config.toml
n_layer = 10
d_model = 512
n_experts = 32
experts_per_token = 1
d_expert = 160
d_shared_expert = 576
activation = "swiglu"
moe_layers = [2, 3, 4, 5, 6, 7, 8, 9]
router_score = "softmax"
normalize_top_k = false
routed_scale = 5.66
balance_loss = 0.00342
balance_bias = false
router_z_loss = 0.001
router_bias = true
init_std_router = 0.0159
lr_router = 0.00139
vocab_size = 32000
norm = "rmsnorm"
norm_eps = 1e-06
tie_embeddings = true
optimizer = "muon_variant"
lr = 0.0153
beta1 = 0.9
batch_tokens = 131072
seq_len = 1024
train_tokens = 506200000
steps = 3862
dataset = "wikipedia_en"
Below are experts of layer 3 (counted from 0) of a mixture-of-experts language model. Rows are named router (the router's row for the expert), down (a neuron's output weights, with its number) and show model dimensions 128-191. Each number is 128 + 32 x the weight over its row's rms, rounded and kept within 0 to 255. Numbers have three digits each.
Before each expert's rows: a language model's description of what the expert responds to. This comes from a sample of Wikipedia text that the model never trained on.

# expert 28
It responds to: Bare spaces, pipes and empty table cells, plus assorted words like events, Sir, she, 1,500, with no single clear theme.
router:122151052133163110115083194104102130104076142133122147101134162117108088144115129065064097157100120194122075156159188123152144074117155099179172097191152153095147113155060166162155142178112087
down0:142106099125058109145119119090161114172139160134119090082108143155124175146135146101128159148108130125104105115102177182096110117054104111172106107019121146074127163143125072116182099117092119
down1:143139133106156142052070040103083142144151074104134146163128161164186105149138107168191159123140084102149115194095088103077129114149170088102152067079160149167129210125146176098096083122119148
down2:101148092123124167108064169163092141124143168101112141127169056109135174126142088102097101089117118106084116153119137132144135177110113082144032114195110163114114086129140075141113191118143168
down3:133149085185091186115139119148128159126115126075155040111176152159144186092072129106041117174137126144117094120085190076106105156111086073057147110194208142193130108073115091148077142127131152
down4:107165091131161181127160099169079089135123158131149075095117136089102050131158136182114173166159151123145219188144148173118110145141146121127121078143113079137111125156166122170137118103130131
down5:106176164159077142180092156090116163129096139093153140090126137122119184138133157134119108144125082141043111173178185125141106128091190127138144130110175108067134185153120153115097142111127117
down6:171139091155120158113185140143107140134111118121135134086169140153139132125228127161091181151086194103172158154135160142159131100143189167102174154199150153137113068171110147154134113164121143
down7:139157155134101133141161118068109155111111114143133136150108127144128166171092127089119203144132161124171120160161111118135155107118128109189115088113148177139065087103070104160118158103181108
down8:118150156177126156125126067096118069113129149148071151138087125197171127063128109149160115091173107123126173086103099078072158103172141123078095167115168109115092151078137141178173181148125126
down9:129111089088144131109138096144119167119181094098127140171156102183106124140126101180090112089127109122060145075083053160108147083154162169074100129183089146054151117120153118117175117114134137
down10:164125171095131124135159140132136104128112164148165162174125137161162172115117149131076146137141086084158101174118057137069112087150079102131139113112111133146081145149138133144151141162121152
down11:142151149092149135125131099085206068095120121070114175164160149103144135137181214121104144144117129095128171163132100167185121140130073106143159118128063146109110159173165135113171059178084110
down12:198132082153111139150114079106171100106140085139123098123178098109229144111164116163113198135093136143140160123135109108082128138104065074157190145146151118117190193089098085160127155136120113
down13:162152168134149127105120141130149160149108155144101145147064108096148109176047133107128125123087137092171137138137142127182193141094173157111080164141134134116121153117099118170079157103170122
down14:115142113140145086151121086112138106177149156147147182030154129117168188131123151147138084102155173153132101104163123146141174108133071150130163168122061116149138083202166142141144089158128129
down15:085107163166097083169158104105111141150118057090123119120082071097184115162051158128051168125168127120080156163135104092153147110115139122163079146133124073164106105090070162102136123096075119
down16:177138165156099078058123136126141127082128175158154152111124165123107101093152116048112122139186123098115049109116130156145062082119111176106161127147082117092125127118141165070096179099123148
down17:141128146129148085167191186162124114147108120116113135126103100147104103142139068091146046206109130139062133108077132174139164082158165098139126134035124174101086031133099169139128116121141123
down18:109190085104140175168144185113086125149088120120174109057190152110141122102131134120142124151099155076173131098132128071130108119162093070131125187135184109123149160053130125065125179100140049
down19:131112126076180119144129166104133135096101172082144117117090126113135148152101125118030089089151130128172102127079102133102180142124052064104133108082079138128107118144070123128087139104191119
down20:161135076134141126094104100078155090078163113097189102186111087106066118054150146133140152129093117131077158125133118091081082072138073164115105156128143047190121144191091140072128179136102104
down21:145122169147093108115110193136109174176181160123100063064113161145087196074165117141085110151097135110098127114107117131185208117126132144098080064109136138061158147082103122105105122107174071
down22:120132124138101162101123133122114190129119187163100187168115146076167164115148109109110188161118110148096168140145156130060143159159157156128163136174118111146166131116156162066106095124099177
down23:129165169095110137162128127174152113119141113112085105138148095132051101153152123132133124128181195082068085135105121173089134146142129135133121131171080132187079127126145168163113124149099129
down24:087154111140093139122126082073090088186156146152142097115082082142129154131116128064089160155086153114133155171115139073174187178140155141140089089142156123124130142161158186109164138142152136
down25:162157143160108109151134130072177108075186090110126124141113147145125140128134136130131147114146128157106064104113116135161088122102105112191093106120138132060153154172129139136161133167079121
down26:156122117105118126082108143123150153121178159130146172117114135143154085138098126125076081086135103096187130124136122127161121159172081120122116143099095101126132128123035128085133163100176120
down27:185109206130144131132178124157151131126096155174120162172128103143079130116108123115176166133111146104117128103143081147200095129098093104091114168089125134131117179185094123125106086161190175
down28:130147138127113145064158145119098127110086145123130121137133098156120158096120123106147126111133131162114146069160094108074208141140067183159144052148103136095089169120136101075130133157148136
down29:118076141162131143082086133132128153122128147088202139140104114169162126117120120138135128102114150156158129154111130135124113155134094170144162122115132117173069123206138108208142178107129135
down30:156168112085130120158117142094117074063063101118109101175125093192180085164152140125111065124115181173140137123096122109093100116113137093128071077133149158089143189082090098129122165167088138
down31:122119098117148122130138126148115096157153165095083165148093100113136170137092089145085101095142089071188160087100092134123159063137134141124141120080143106149104128143160124128143097115158154
down32:106173163166123120113131136137163103164139133151132090158202106171103141122128139120145173148172144094136120183146053174164181135129155103131131098135147074152132144112183128099139107159182166
down33:123125108127124167124078122075154123073128120210117150124109149134119100159113136168159174171163098090112053123128103153177141150128178099125141101086105121067162146115118116096059134066130060
down34:156119127161167143084138180121127088087122135133129161147142103129159107150182082097149146124102125081113109088185086193080076099064130106132157165105097152134150108151111182050192146157162114
down35:166150116103087077172126115128138137144075138100108108190133080097083171116104087095114167151112170129183188114106167153138160162107135151147075138147150126122096131152137124076132103192183153
down36:163167149143117090130131181130117120189085127110078206166123098081079115143098107170164086164141092162124158124153117130140141090146163137167178132150148115146137112107167090152179088119149181
down37:104090142095148172068126151145174079127075138154102133143137129121119114093137164146138159124135163100109119190101146114125123175076168116148129134159140087160089159108196126144109163077144115
down38:158090151121152139200131132122171136171174123156121125103148102121086118094183157138062120125140131092170106084134154087093147148121139166084188099107167116122142179142227077140118111075154140
down39:126168144138111127154147142174140169166116115108073090107142183131100136064098131149123106174173183065115128144156096092113093152065106105157135102124068146087113095095107120084220098136154143
down40:155106137155108120100140112146120142145101079076156109111132163134140073130151164119117088140148125172199127086101095123123076136128148123134119103197133110147135086159141112112163127094115156
down41:075088137106162086125190111179164101116122177101073142114156101139102104168082133142110186131159121130115120118103130068153142060133107137133169115094147125142092131151172142146083179198088163
down42:091108146105142151144135128111198129117093054171130159098117169177119094151108136170083128111033178152138119117160099099122142153154077153162129119151155138109117139109102198160171149160067101
down43:147108114131084095095157157087127155194136087151064172044174206145087127115101109143128139097130131085145162112121120168140093150118138084157145099168181158119155048081162150092066136131151165
down44:142121133103127123112149125192122109140160088117118179131067146138084092145158100064084123100215105141141129123148135093145126117122082133123202144079172104086186113152090127130176104151139126
down45:119071146086039133103144131127223169108175147182096128126127064071121132101145149119140120118087084128156101136147140165150144127168085109112137159113183168173063054108143104179118099151163173
down46:179170110155142203143141182122148159159094139091115120140133116126139145178148089179149113108122143119130160102130161140124164202090112147112165139118083084124127082121138101116154078110107140
down47:088151118080163106086188143118096059093063113130133123140173163162101106131166088088163146127128130173122093128122135171133151160120097138123099163126128136106117092100121131115143115205193164
down48:160146157114143116143140115113165138107132130156095135161103130182166110141167111163130187094086124086089184127119146200092148083124070142149184148167118123119116171129161166091135105161089085
down49:152130173105117140156119138103146128135112169127130155090164117149122094136094146177145133042071212151060114208106164145100088143172142124171117138163074096187146138126087082168078153101136059
down50:098179095049096095145087116139135116121148181140083186156141115119172122116167155140136185099112158126107146112135125133173175092131116155101149156135080133116168123163153178068161061103053116
down51:172112156176125107079114174135124171129169152130134151117162116163142121061097127175126141107161054120091077132158103118120143099126089131146143115155181182040105127147126113189108117124115114
down52:115147082117140195106082120149212140127098127142152122101205155100125123108154100147177145087131165093168134111126178068102141110145148140105111142126150164142145121182196172101137159095178149
down53:177150181157170111105068168138135178142064160164129165087100168109147115172108167077136110109149088153178179187166124107147125134095133148154139039053117134141117085144157131131124122133110151
down54:066136142152135092084127143167093084127102150186088188125109146182134185147145171167087052148141165153163104084056111061097132197078113142137152065106131104116115144138126164094084132148121114
down55:081128124128118144141106119093074121141121091143179143117133091106152088167103150134140168148133167121124066152179121105077132203109105125133125111187185161168094144104121068135176149180148132
down56:127066142192099117159128138090135130095125157116147075134057160123160124104184177110112094127132100162142071112037167095130144196094126175161154101170137144148113135155145194141120084146145111
down57:087085076129162091167056203121142103098139117175140128112207151125155087128108119095133117089183118180158178186122122135104130173075112078155122141089088156151107173108098133156102145101078118
down58:115112123105153119111138106130109109141178101133129098084128073120169138133112137153107185108139081114206097174154079153124165097126077103167098110105126142161102109121105117120092142151069122
down59:099119143123121118106130158150151165123177082110102165103084195150117140195075179140112032146124126043135153079177159090039051072104121114157094156138082125136160113165161153131143185169121143
down60:111139093155106130100133105130118075125099110173148176075164141098132128169192073114154113123134116079136110121088223123101115108091139123122137120126094126171184131121069200173136119168143088
down61:148092169167149119110097177109130081168071156170171134167149137107094075116154138122112118073170147152135125106120135134169151101209128135163169133145125154129106162108099125092159069112105119
down62:146139127086081111175166071106165146159220094126159115060147107112172092186143121130115093093133077141104093113045063105104076147092180146101134182111118157124191146104148215125146179142098150
down63:097109160143101126121091121159052098139146048147079133129095148100137151158104144140103103141205135116111160103152182087149166077123084121170154145103142118067158156093165136126171132121090124
down64:096064070112184133115113060111085196146108154113109122148130170110197156124069124143102073127106132139111133122115108106089135147144123121087125126158071102164084148074128096093128132104091145
down65:151154079066085087118136167114168101110129132154167153113076174106165113156129115146104166098125134111119140199139094122081165147105096161198121134130125041148205102087177076121076100143081135

# expert 15
It responds to: Digits, times and score pieces in sports and results tables, such as 1:00, –5, 6–4, aged, and Thai or Romanian characters.
router:104136105136165144088065171116068151113116150127137138110085137110098098194100098087057102131111122143165135165155171156133134104122145125167136091192136184148118102152070175198125134184106042
down0:158085105131119093118102136115169134179126127147063136052154116076150119145139137092123117076174129154129074141083120150054151158145127161129143162111101168099137129125154140146186146171147069
down1:165202168096163100164087090084103153139104164100148101134119182075126086122154149173142138085172157139107148180140125127124095189183067087172120135116166096173099151089143154128114163075086149
down2:132133149170152177169097148172149095143097121078143133153123165105107122121126150046135161102110133098133110067091144109147133094058141133160061125048153124143106170115154162199080152097162094
down3:141148136075160181111137127177110135125164097122115161100119097138132101103140135057103127133136111120147142166173182120136144147145122117086085123147164164120113198111102084078087152203109121
down4:111097129025157138123114118128206123093126147165158120158156179085148139112120086052159137112128094103087150119087095155124134135130064100129111118133149066145122120124118121128171128165150107
down5:154168090169095187109148128073073120102123108186064063075073117125097198133128153093048153184128122154134116157133150134116154139105125139102093168129090086091178127071175119164079155105126132
down6:082173094059149114114117145123117152195094170129103161085169134178159104072120189162109145148057115115125113086094163075113113140118158105106089125069139124087150132130144073174105121166135191
down7:128084144099135110215118109107104119133114170148116157105115152087096120067122121084095109133172120129121094122117177156086069114142165111097124076103133169121136120099069113104108139105142101
down8:138129163128059131102141178147106112157087087068213142156129148162097117083140091155084093171196120146143083107175157147162156153150114168114101176102176141118089149148095175104102151132138097
down9:093086094070178108089167132131148109056124141147111130162094121086166111145147106108094163160151126168107107154108117145103176155177161061126142151134095098154102080144098125153108158070107069
down10:141134124097147133125130100109160082106146194149118159151175175164102174072132153153105119102116127158059114148123146141106119130145104106107178140134126114133100150098096095152185138114143146
down11:099176128159148099118148122081099128115070119156088102117136048115140134116149100153108138149084121183067109080085160204111139134129132072138151117150102118130131165116148114154107076114144131
down12:085142147101190113128110175075141114117149124121118152126109161129155105095107151076152116094195163086122141134125149150120162123151167146131113157117138150146164122225099143146172166138123108
down13:087159166134102116102193150088134135188123137108190104087114111140123164144140115127121107130125123161084163093092146182161145158175179132085172048148068135129115167082146166129080068075144067
down14:092115049162115154175095097078152121169131117126117142158131152075150179164057073107152131162114142109130097117080145082198065145137096115182100126074102146123080181126203124150138121157124055
down15:174083122136124100133113128108047081151134092122056114138112124169100166141113129161118118135152129132142091154151164078154132138124160112100148106115209122078173090181085138105069089076171131
down16:137189032074166152181162121096140094177135166106157136124134111161119126137126091160117130179098058160150177111085148168079116060162103167096153136102106190134120103124112113135183142076089129
down17:099159136069144109115147109122143152112106123098086131162142146094108130090172148133085125108119141054161112098141093118103101104087110130103200068104180132135158139138140132092120167153154110
down18:107095131143098120202105172160103131096142133146152118128088173117149119147104153122106168160156105163102167129123108156121174135141076104058155139158120128070162111158074102044105098060109092
down19:083146146161095106130156101151032133116075128168105129123083141104081137143149097096132091089117167148120104109155190100127125175173184154154101245127127137123123171112166154116144068087144141
down20:110059183184101074090101150143200160153151144127090091120159141124120187056094181144118084164120095148147081090130155146081186114155141132093124106105128119119176154152113123102116164132122132
down21:130078170096099110128143084071102049106157145089116069118114119135079130129105096202104052132101101063111111132124186134131100162083062139070181100110099178089164119128178110147179118156141140
down22:142154138195154070159141088158116143138118103135080117130061159074106115139171061231110143140090151112128184085133091099122123137124085137135114106104080108128115197125153166180188176113148148
down23:171071093155114093102089193114085087170105111123094153120105136159151161061079124126140169093149106137128116089156145104155141144190121143155112121195153144091142136135158191100143114141086097
down24:127132124179116116131145168107132163052085118160127128153173205097151145150168145149101118097129114133165145149097079152143147098153096079152172136146074093105114122108129141106103131129073193
down25:135118147145129176125110153120116137056184133137130095215161110107080100125126127097148146075150125121129131156121181041136157177113113114182138096140173196121117150111116130139127128131074130
down26:079100100127162095134166122107142142100084047106107126145145149092157096165174112138102116153146083160134121167131078126164110061111130130077123163071127115183138087088195138126134085121110130
down27:103121106142098162110179155099140145073146139158175142111094183145129114126097155158088115132130128056129125185156142135203137143142147184172116090160115120154165088157120107094111088180113152
down28:142104165101135100082141139132157102133101167101111122127178144121125069192103134127096047073101156107123139136112128137143085095143144146123128108181121102119139123160090107152141116115091046
down29:125173159144112098091188080161128176132099111101075138149111135137213129106204077165124143094113163125143148121156133142153138140145184144143063157153106154153103077180145071180155107122169079
down30:155138094150183104116147152158134159114132108119107113097085129132145163162156134154128075132121118126169070113095164130082162135122226107098141178113141096117162175153144170161096110105077166
down31:179113100089116115126090179112087132124114154120128085131169095133112100081082159049145124129131141095125144166086155089166163124153147172142083135125154147096060186133105089140107140111153076
down32:142098122139114131136179079099123137157140068125140135104167073056142114153176136151188129092171158154153126125113145153130128114073142124111163145139114161144138110178057124193147124104160150
down33:104126147125106075144153153086146090140135109127152156108060071128120138179139083120133074146146104155138147177080139059212091091103158191088119151187112123116065126155199094088049145135163118
down34:126079181122148166162089113104080142156137147103115126127107142120148101057111075157090146188141131154068099156154152129092161105074127093145178074118165145147145070110174112196142046140091089
down35:136116137117102112145151114093176110134146114187210090108119120104094135158119113099150107132093172139179103111101139180105110132155101177168172176101153149114073087135142170136119067198103067
down36:149204159110138122121141142105137155130136124094141086173145130201134109203099173163069116138156092160132151121065121120163078177140132148138120110178091076108149130136084157093193179124052192
down37:165105121136145172139078123118170115110121125098158114121102137126077120154125162200149180088107111118153116106154107173075100110151164122058208160158144152128119138123070148151120144128108126
down38:126092116113207174098087119105116117146167076114137133075111121202149114129119184154111113113104113101098086122068139113108112148116175163149077144142177074105116113186150110124155133080130054
down39:087119129201138131126135153130156170148044096146129135154127113099153119120142125162149151114072118175111120138158086106109173106126170116138149146153110067099127160109141128123140205132077138
down40:105107102118142156021136070133132132142122164140160151101080127139128116136163135153114117106135117110142147160133072139098122134126143116135108135132085061148109109145139129124093131118158168
down41:158180136109191167110135137158090147076077124134174148135176141083072131138106149115179097134136152129152088131159119096179146135168184133136132086155140133055111125091119190148113162107126184
down42:178122143100150072114051116203111138130192129166165092144133128124123138075093132145062074109134091135139147106079101119140128115193184166110157097127123102154056150196111105105118148114112140
down43:159127133114099169169157105162101086127043143133159150130066131153112181099151106026140159110141122065116138120076130150096104225145108114120124130122110124178116201120127146151148151099113099
down44:188039104114101118089158191169088189134121144129144149116107111128134117152108170121076106111141105111168183122073138115157114091076096148149142135109192112120169086137156166102087136141100110
down45:087106125071169100150108165118084175102142111169128107094151105147144113136114113122092188099076114136102098117071114143110139132118142167105159093106107146125168194137181136075109080129164179
down46:058066104107129165084100124144182078097111099171086107111152089064102111103117125118157132058148150069173098105138161098180117119119179128062127118172106176089106167117170102190125087112084117
down47:160209129174112124131143132122082114090091111129147153172128049067125107151155091163152130155051126176116111079146133157096126097157126132133117142147132109114165164072160152114155162033161176
down48:145118139130108116109121116175115150150207143092123107140138182108158136144148096107060161127106134149141132123140103073076168140132102128124099148130137138103171083137074126154113101128141141
down49:135133141147088137149096157174123121152106150079161147156166125153183096173161096133152131162123163134087133073178071119093129106139120133163135087126168115135119061113129116091106121130139208
down50:124143126111145115139067100085152130087102155102104107143140124166107134168160137153154090109108137128119100091136119096118088159108136124071156160154111107123099144083146119116103116084127050
down51:144101117179122070097161133143119095097127176102163121098112116176119147077142142124128111156129115098140129153140097181139087136161131107151135112119142083136141086081156157036101148100124128
down52:132110126100208121103117138142184086125138140174109139132107182125128110094160081164102164148143133120086185205174164080123133151125113112131127143140143194066126072150147134115164120067111175
down53:180189111107112152187152124172124143113128118090131089093132136142107147156124114141077152139119089087124119170159116162093132131110137112111127152111107066083145092104078178189201139130149080
down54:199131048138182131067162058112151131140147097143143159131172132148144092157147178123095073157131150138169109118134090154225111204120112079154154132166154198146164148128125091112126179102148147
down55:154134074084063126160128133165138109186111124083111121119123109117142115127156106079146205181145112097112140140106100157171155115119174099136147099106135134110138119114203110142118126095139098
down56:111100136178096138080121093183103137115159126085152161155120123122138125162116164167081131114150076083129171113105099136169088136143157105074165152083140160157138164091109170089135130164086111
down57:168107143143153156137173172075127101154076147045082162174133167145149163147138105118200118131076126102213071156133132112071143146106096138088151120146097185121138142144122110118109148131239127
down58:152160125164105152145135138125162157142149095141132164084134161171149098117127109140115104102118086169148131102165114081090122105090134124121159113115175111128105138126108077090088128089132139
down59:139105147098114153104165161172168082098093128128087127085133173131066101106062115188102155112130137133176162176170167125190114129121157108125219114063092062101173119133114104149111154089102055
down60:155127101153136107119137109152153144127127131161146125110139173120130061107092158059130181126088102184107109102143140168134139086097138126151169101123104092157144080115134111119181150142108064
down61:099126161157157067063142125133126106141123088179146077087121117124131113136147159170085170170144133126062126127147052136148116092091141179170135164108135140110147170170133147101104118148146079
down62:060142115108177202140150176130132086132124102084178111114122144201112102118196138159105065110090093135135097144112151159116147146093164143081153132172139085150115087080053136115102148116217187
down63:182166101093128159161127149138131187164187153111148174119136120073117057151128122079098138055108162112122114128136149083118112167128105192120101120155109125130122140141130110181142118198120099
down64:178100127137088102164133114114157172124159134143134089115129098160118128134139065164160105166103089143132086184094092079118107136041140173162095155124100084187118086108122176181107145106081097
down65:137162096138141088132157180126108110103125170108135087182095164128132158177099117062114126122106106152105111180111135156146107126111135147172162131068210152123118136152117155181071115144116107

# expert 8
It responds to: Inner pieces of split names and words (boli, cum, zar), LaTeX braces in formulas, ordinal suffixes, and table pipes.
router:126141068172142122064087170100094151084102117122102121134108134109118107177115122085079117128099157185097148135170175109076168053106160130156145137137113140146084107139042171127128150183095108
down0:191085091136124129156080165099079114145128089109149142181151184155154186135078161161133058106146122136148163126134152149187140190153157123117131151116130134133128101191093131129142156116161087
down1:201125092079102126075099087130179152158100118101136183190142064080101134123074105138130101114144080163157125137178139141154153134178160127118165140117119083056096130126083114130147091123136069
down2:164128144121170149107138128126106131153192154148157126143183138101128068097143136125120138171170158140117107216132155109099156095135120095098141151153171129147184187134134145083155091143116144
down3:130117154174112134109074116157146111170152174122103099115080096141090148095115137107188132127131163086137106132200170116105113163084157074125064132098146080108133091182136079170121136121127102
down4:133182100121134152155124144154116153098137156137160156133076181138135115163173121099153113079176087070167118129168157143120089110114112127132144107188133098131085138046128116110145136172130126
down5:156100072160136132103118180108124099165150145157120152175098138139100148113083146190148082096118164202106113159081137139133141126068178144082114181104187090117150121142132124083168151110148119
down6:154097110120166090128107224116168151171143186140140121160079211126101159138113199129109125104095130127117100088163125103136101181158212102070100144124122062127119138160138072143093142121186143
down7:070130138104194088158171118118141172153116137153161206142164201156115131145171118135157117093120099108135118132084165077121085152171139117205119118094131168129189154157097107183170115164047116
down8:028113179171140095110105126139150118140138135147164137089163116137088114077151123146124071129098131131116102112147123116178155140175099219141148176099164150132135162090111125150150161142129141
down9:136158079157155145174138103132100084127163129104084054148155080118190121158093140104149171149160146109150110120125122109100079105090128080124082143075149152133121137127132052088108104130057130
down10:118127173105131106121178145134130122166111091078206161126165038106139137131111148043158178129130116134122146075141132140110122141091156134121153116147133134139090099111125138093079150118109121
down11:122160079108116091199150158175131131085147119124148171105103081107106064161070138155129171129149130147138126102125127154129164182138128140148094113130094113150142108120087159155103094119142150
down12:119150132104066154085170055205172100076131103105138151167108072150073186079169152127119155066190070101109123082083155151164085086140133196062101110126135177118109100133145131116170161083142062
down13:136107076120110103088093148141117166118116143142139064112095143078138134165148099132129136175163168184141078067145144099140162163144152055198082113095152182149183131165126144135156172115129189
down14:140143125108188144118071117214146051138111167124164121173067129128109114116127131107129185089114129115167132165118146107155163185135106157125166146146100109125152145168107131202154165123079115
down15:138168177179125123118197143139182100126105123132119108153142095171120135135196154111131145127139102083099172137109121114081144086092134121084087163155112109040176186118124112161123161152162095
down16:074126109144109179180147178137171189189136097121169136088093116070124125165168097117093125118087142146130113123178130091150096047136137144148132102177133097186167117132144143122103149097079104
down17:087192102156118119132075098175119121119138107135064099142118151137096085145129105151069115159057154167158162102116161147128187136101160094184118153126088169106154129061082141086136134128131133
down18:089134118117109103085151153116095125144083111138133169089103094069162110175147183163159137116117072070171111127149115176086179104142157105152161170114185129151116133113098123101099109133123111
down19:109109142149133204140142127183112102097124189159124101121134100110144097185176072177171177150114121092128104142140169143124085154114113141110122137135123123069141130119168132085143084091122139
down20:098101129212171168101134166156159110136133112129128115092149184141092114135159146132146059149148154138187143115132157131134077085108167117096081156044092117112132131122157140194110121095128163
down21:167141126161145079136141160068110118136107174120166144092147115130085130138106121142203177069156128133159139107229131124094138131130158130167124069114114134125117156163075120117155147105133132
down22:112183139109113103161161096153081135151225177107098148079144185107150087100050108056099110143164170095119142167143115188133170142172054130059128114107084122145091145167124131113040113130210099
down23:169174074145083217098083094084169181096147146155160151124126112076143132087108151063128175053133154141137032135196104108110097138199136126128135129138134157183081160138132125123153115075142106
down24:112156117108103116111123133140168133173093130144191080076105212120128094111087153122123105110130094147145153110092150134092149106139162148067079111087110175085079173211128095119155079184123118
down25:134136095106113102177153180130127086111087160101169013168091115166145145101178127138052154153142134111179115122128088169143163110146127123142125132118148078106142131097132120158147182132111104
down26:195208122122091120137137149156147096187151176109064102108070096077127118136144177074090155159148148137145132126136220101074152129094077153117135139129095128074108137166135148086081062124082114
down27:137095174087150107177100139110163167091121106116133159158137110103124138167149141168101138152171139086129171096141090139127126133107038177200147095137115107117149066123128098078078103088163177
down28:169135105145097172110089117155168090082090180162184111126160149090141176152161101141070134130123151095136135187102094061154121085112101099150152087142118171084127136069087104065142132093122096
down29:097140133156134065133109119122100131156112136128132145138111121127132132145162072120103160161132133127108103134167182075141063090089133103137108153056181169151065122140153129121136130134181154
down30:117174203159177084077121103117111131105149166137143194138051091077156098116159166154125168075083110143091163157107182111117100122196166132114158073119139080121108134084151082127144182150126144
down31:168168139127159113143141148138112118068137186117198144118080159150142146158066141141146146123107155161182151087194167060079198143188140138110204091089123055109129140137149113111151159162102099
down32:146073084118182142131131108154079157152149123096160153142120120169096145129119134077155090117085112140119105140136137037119110110136107115160108118059112095062117141096122115101092131077116102
down33:128140106119115096118098134093161112129123076145144102110105164182132145121126142138071120177077095122083055178153111091155069096074067147139102069166166155147129148087120094142127133137075158
down34:118166087066138106144166077161149070165159179152165138175127164083148079108185179089112137186141113088091134140077165145052087138140126155064157125136101128166120133172100132213074149173091112
down35:088157126127117135094160136174157132133103135076115131100075113170125132123084156152137105109107176091085135120199181127093108100137186106070122152163091152146202079144176098134143168080176172
down36:093125120115038090096144170096133120119097153070112101124126147160133148117169121167162109167095086137114165139134205118101137098083218100067098111155148074210103145142163102178123164109149116
down37:062142089146116084105034103078162088150128140086111097104163109103112101141141129144088158132133115124098167127108156134150126111125164152134144145092193184142133079106102157163106082187176135
down38:134156160151162154103111078145098101138154156142123164092101097089181171166106084146149126124114186125104092121154177109167053140095118145091143078139137105122104171123165163112152145131116152
down39:153086090173194154166138105170100110127185107180078162175152132160113081098169106128172086141159117139097167116120152130134127102085122079107085166126104109061146150109140177124124087133170184
down40:119087170108149104132141098107091143162104151128142128139152122110084106140136146139107107068134094230145113114119161135106115109128097117150092115110116108170105154143107087086142064191142158
down41:110138106117093103140147129127123134096130087163172107094161119158168184127145108085094189109142154110154092201169107199114096146141142109140124179142142167122188085118155119178090140125139114
down42:089151151153148121183149118109151058127149067179072083128118101088106086082114093089131185041123085113185140163161138143139137137135108159090100080169107126071134144117115159176151144108139120
down43:141160147112189101144131118112143104077179115087091118155087127179144174118178076137137065131154173085159141139100116111152119092147146179196136181132152173115064114141092141128165158150102159
down44:100103100104179169195102138112112081115106134140148131148121154173099152181193126093121220052120137115084129174141112152139149169095114161109161159132088112106154086101134154105131175153125109
down45:158170090118172149139128107104130139160170152104146084124156132139184160126140137102131115136170150115119169123142194138111137115145101126149127103121150136117151214128091111169133137102101150
down46:109104059107128162153145106147150182107117161144117146098143153130150157135167059152106174140103136160114143095141094136084127148120184177131165140076179106133159133096176085142103164099135075
down47:107149113128155142139107131173121124077135111142126101180166136210192114077135188090194158183113102116112122184149174073154126112170090103120201116101192156111139125101167143042120093149135139
down48:130060127091156136181105128137125062118140123134114103138087127150147139159130120052122070144146102165132102142094153096106057107171152106147081076150105171104114137125175102069139160112107148
down49:176163137202105130106108170107179208100149141067130141158099091083131107094141117117103149145135125139078133129159196102154102111162102166158108157133135147147174151093147128192103083115106137
down50:189177076176113108107181099156147124157132126092103109116173155162146158114151121123161151102134163156141127143139141113153182124057131154183099141117122108107072134109160132161111114090168130
down51:074152155167075066116103106184171175095162164147145091175181155163103181082122131135172150171177231115128140174122155123103090106086139137174100110141148100157094154110121131099150116145167184
down52:107139099115116121140104159113132161156170186057170169122182115173108136168134128140179129103139168123068154172109117050125110122149170098120077105156111176156138120138144141043148101115078122
down53:152140139141140197128158102142133123131146100179083109115128078169179151136163139059114157171109061098187106145077092100109099179082189154112139135138187086104111169117129138135159178106190156
down54:120126163151126146145069106111160140094166129179130133153142097131143157169089173134148169112109117112162115167152082071181138093210165116114176146149107081106160092093143147153075096092117171
down55:132172106094123156127114176129111082161109136120077119137142120069137159146130167136127157103137206109184123166078077088098145169166127097183159125128101088106113172129126102063090112132133126
down56:106097130151140118153096058099162071077133198144152079184149167181101124116132080159043137108104155123126106181123142133101098112116123124119148199196176198096163106140084174138084111150155138
down57:139121103123156145091090117086131083124079161080132076105160133117126150149185161099128121099101127084091128102137113136150114101163124128151115134051138171109191112158141165119075161093079133
down58:156116168125146085101157119104156159109107058133121163100106191164143140070097129148113132122099114128196134174119090119168154062141133107112164096171117142119077139086116113119134091042089119
down59:140166089128131134119177101130099142107122139182066156119127110123173111180133113138125100151108197120101186147100175142168121128126135151109156151128110094137166137144087140115113123113061139
down60:103084179152095036147200134135123126088144151197147136163123058169140140144132121130176112137103097137135075121120135144120096175091190085136086143141073106151131183130115101148122152134072120
down61:137122124193146086129140135227098114112115187141122141145161085073105125092165127119122100178202158159126134113099141142108130120154131109170171129111110123108125196105181131162188130131137173
down62:109188143168127134133175170109143106092130180199139109122103165123124195100150088110168135112154157135096168115129124140138110154151140126117124132176113092166119137176151092066123076166151100
down63:119169120134133123088119171103094168176110146122097139155107150134146202158115119163169060188145185170170123137158140141176122125099136104173079111118203116061105149140128134087105116116111137
down64:139061097102098160162158186084145085153180115074117133132123110145109166084083128163108107147170103127105146079137150133180122150100103142114160194081080094103123165115153098123102132176094063
down65:159152140118111091183152149174142154150120097197073134101090138093150114185083118138142092145182185148182177134173169050082152180126159139122098116146092109134107132123140099142104141189075076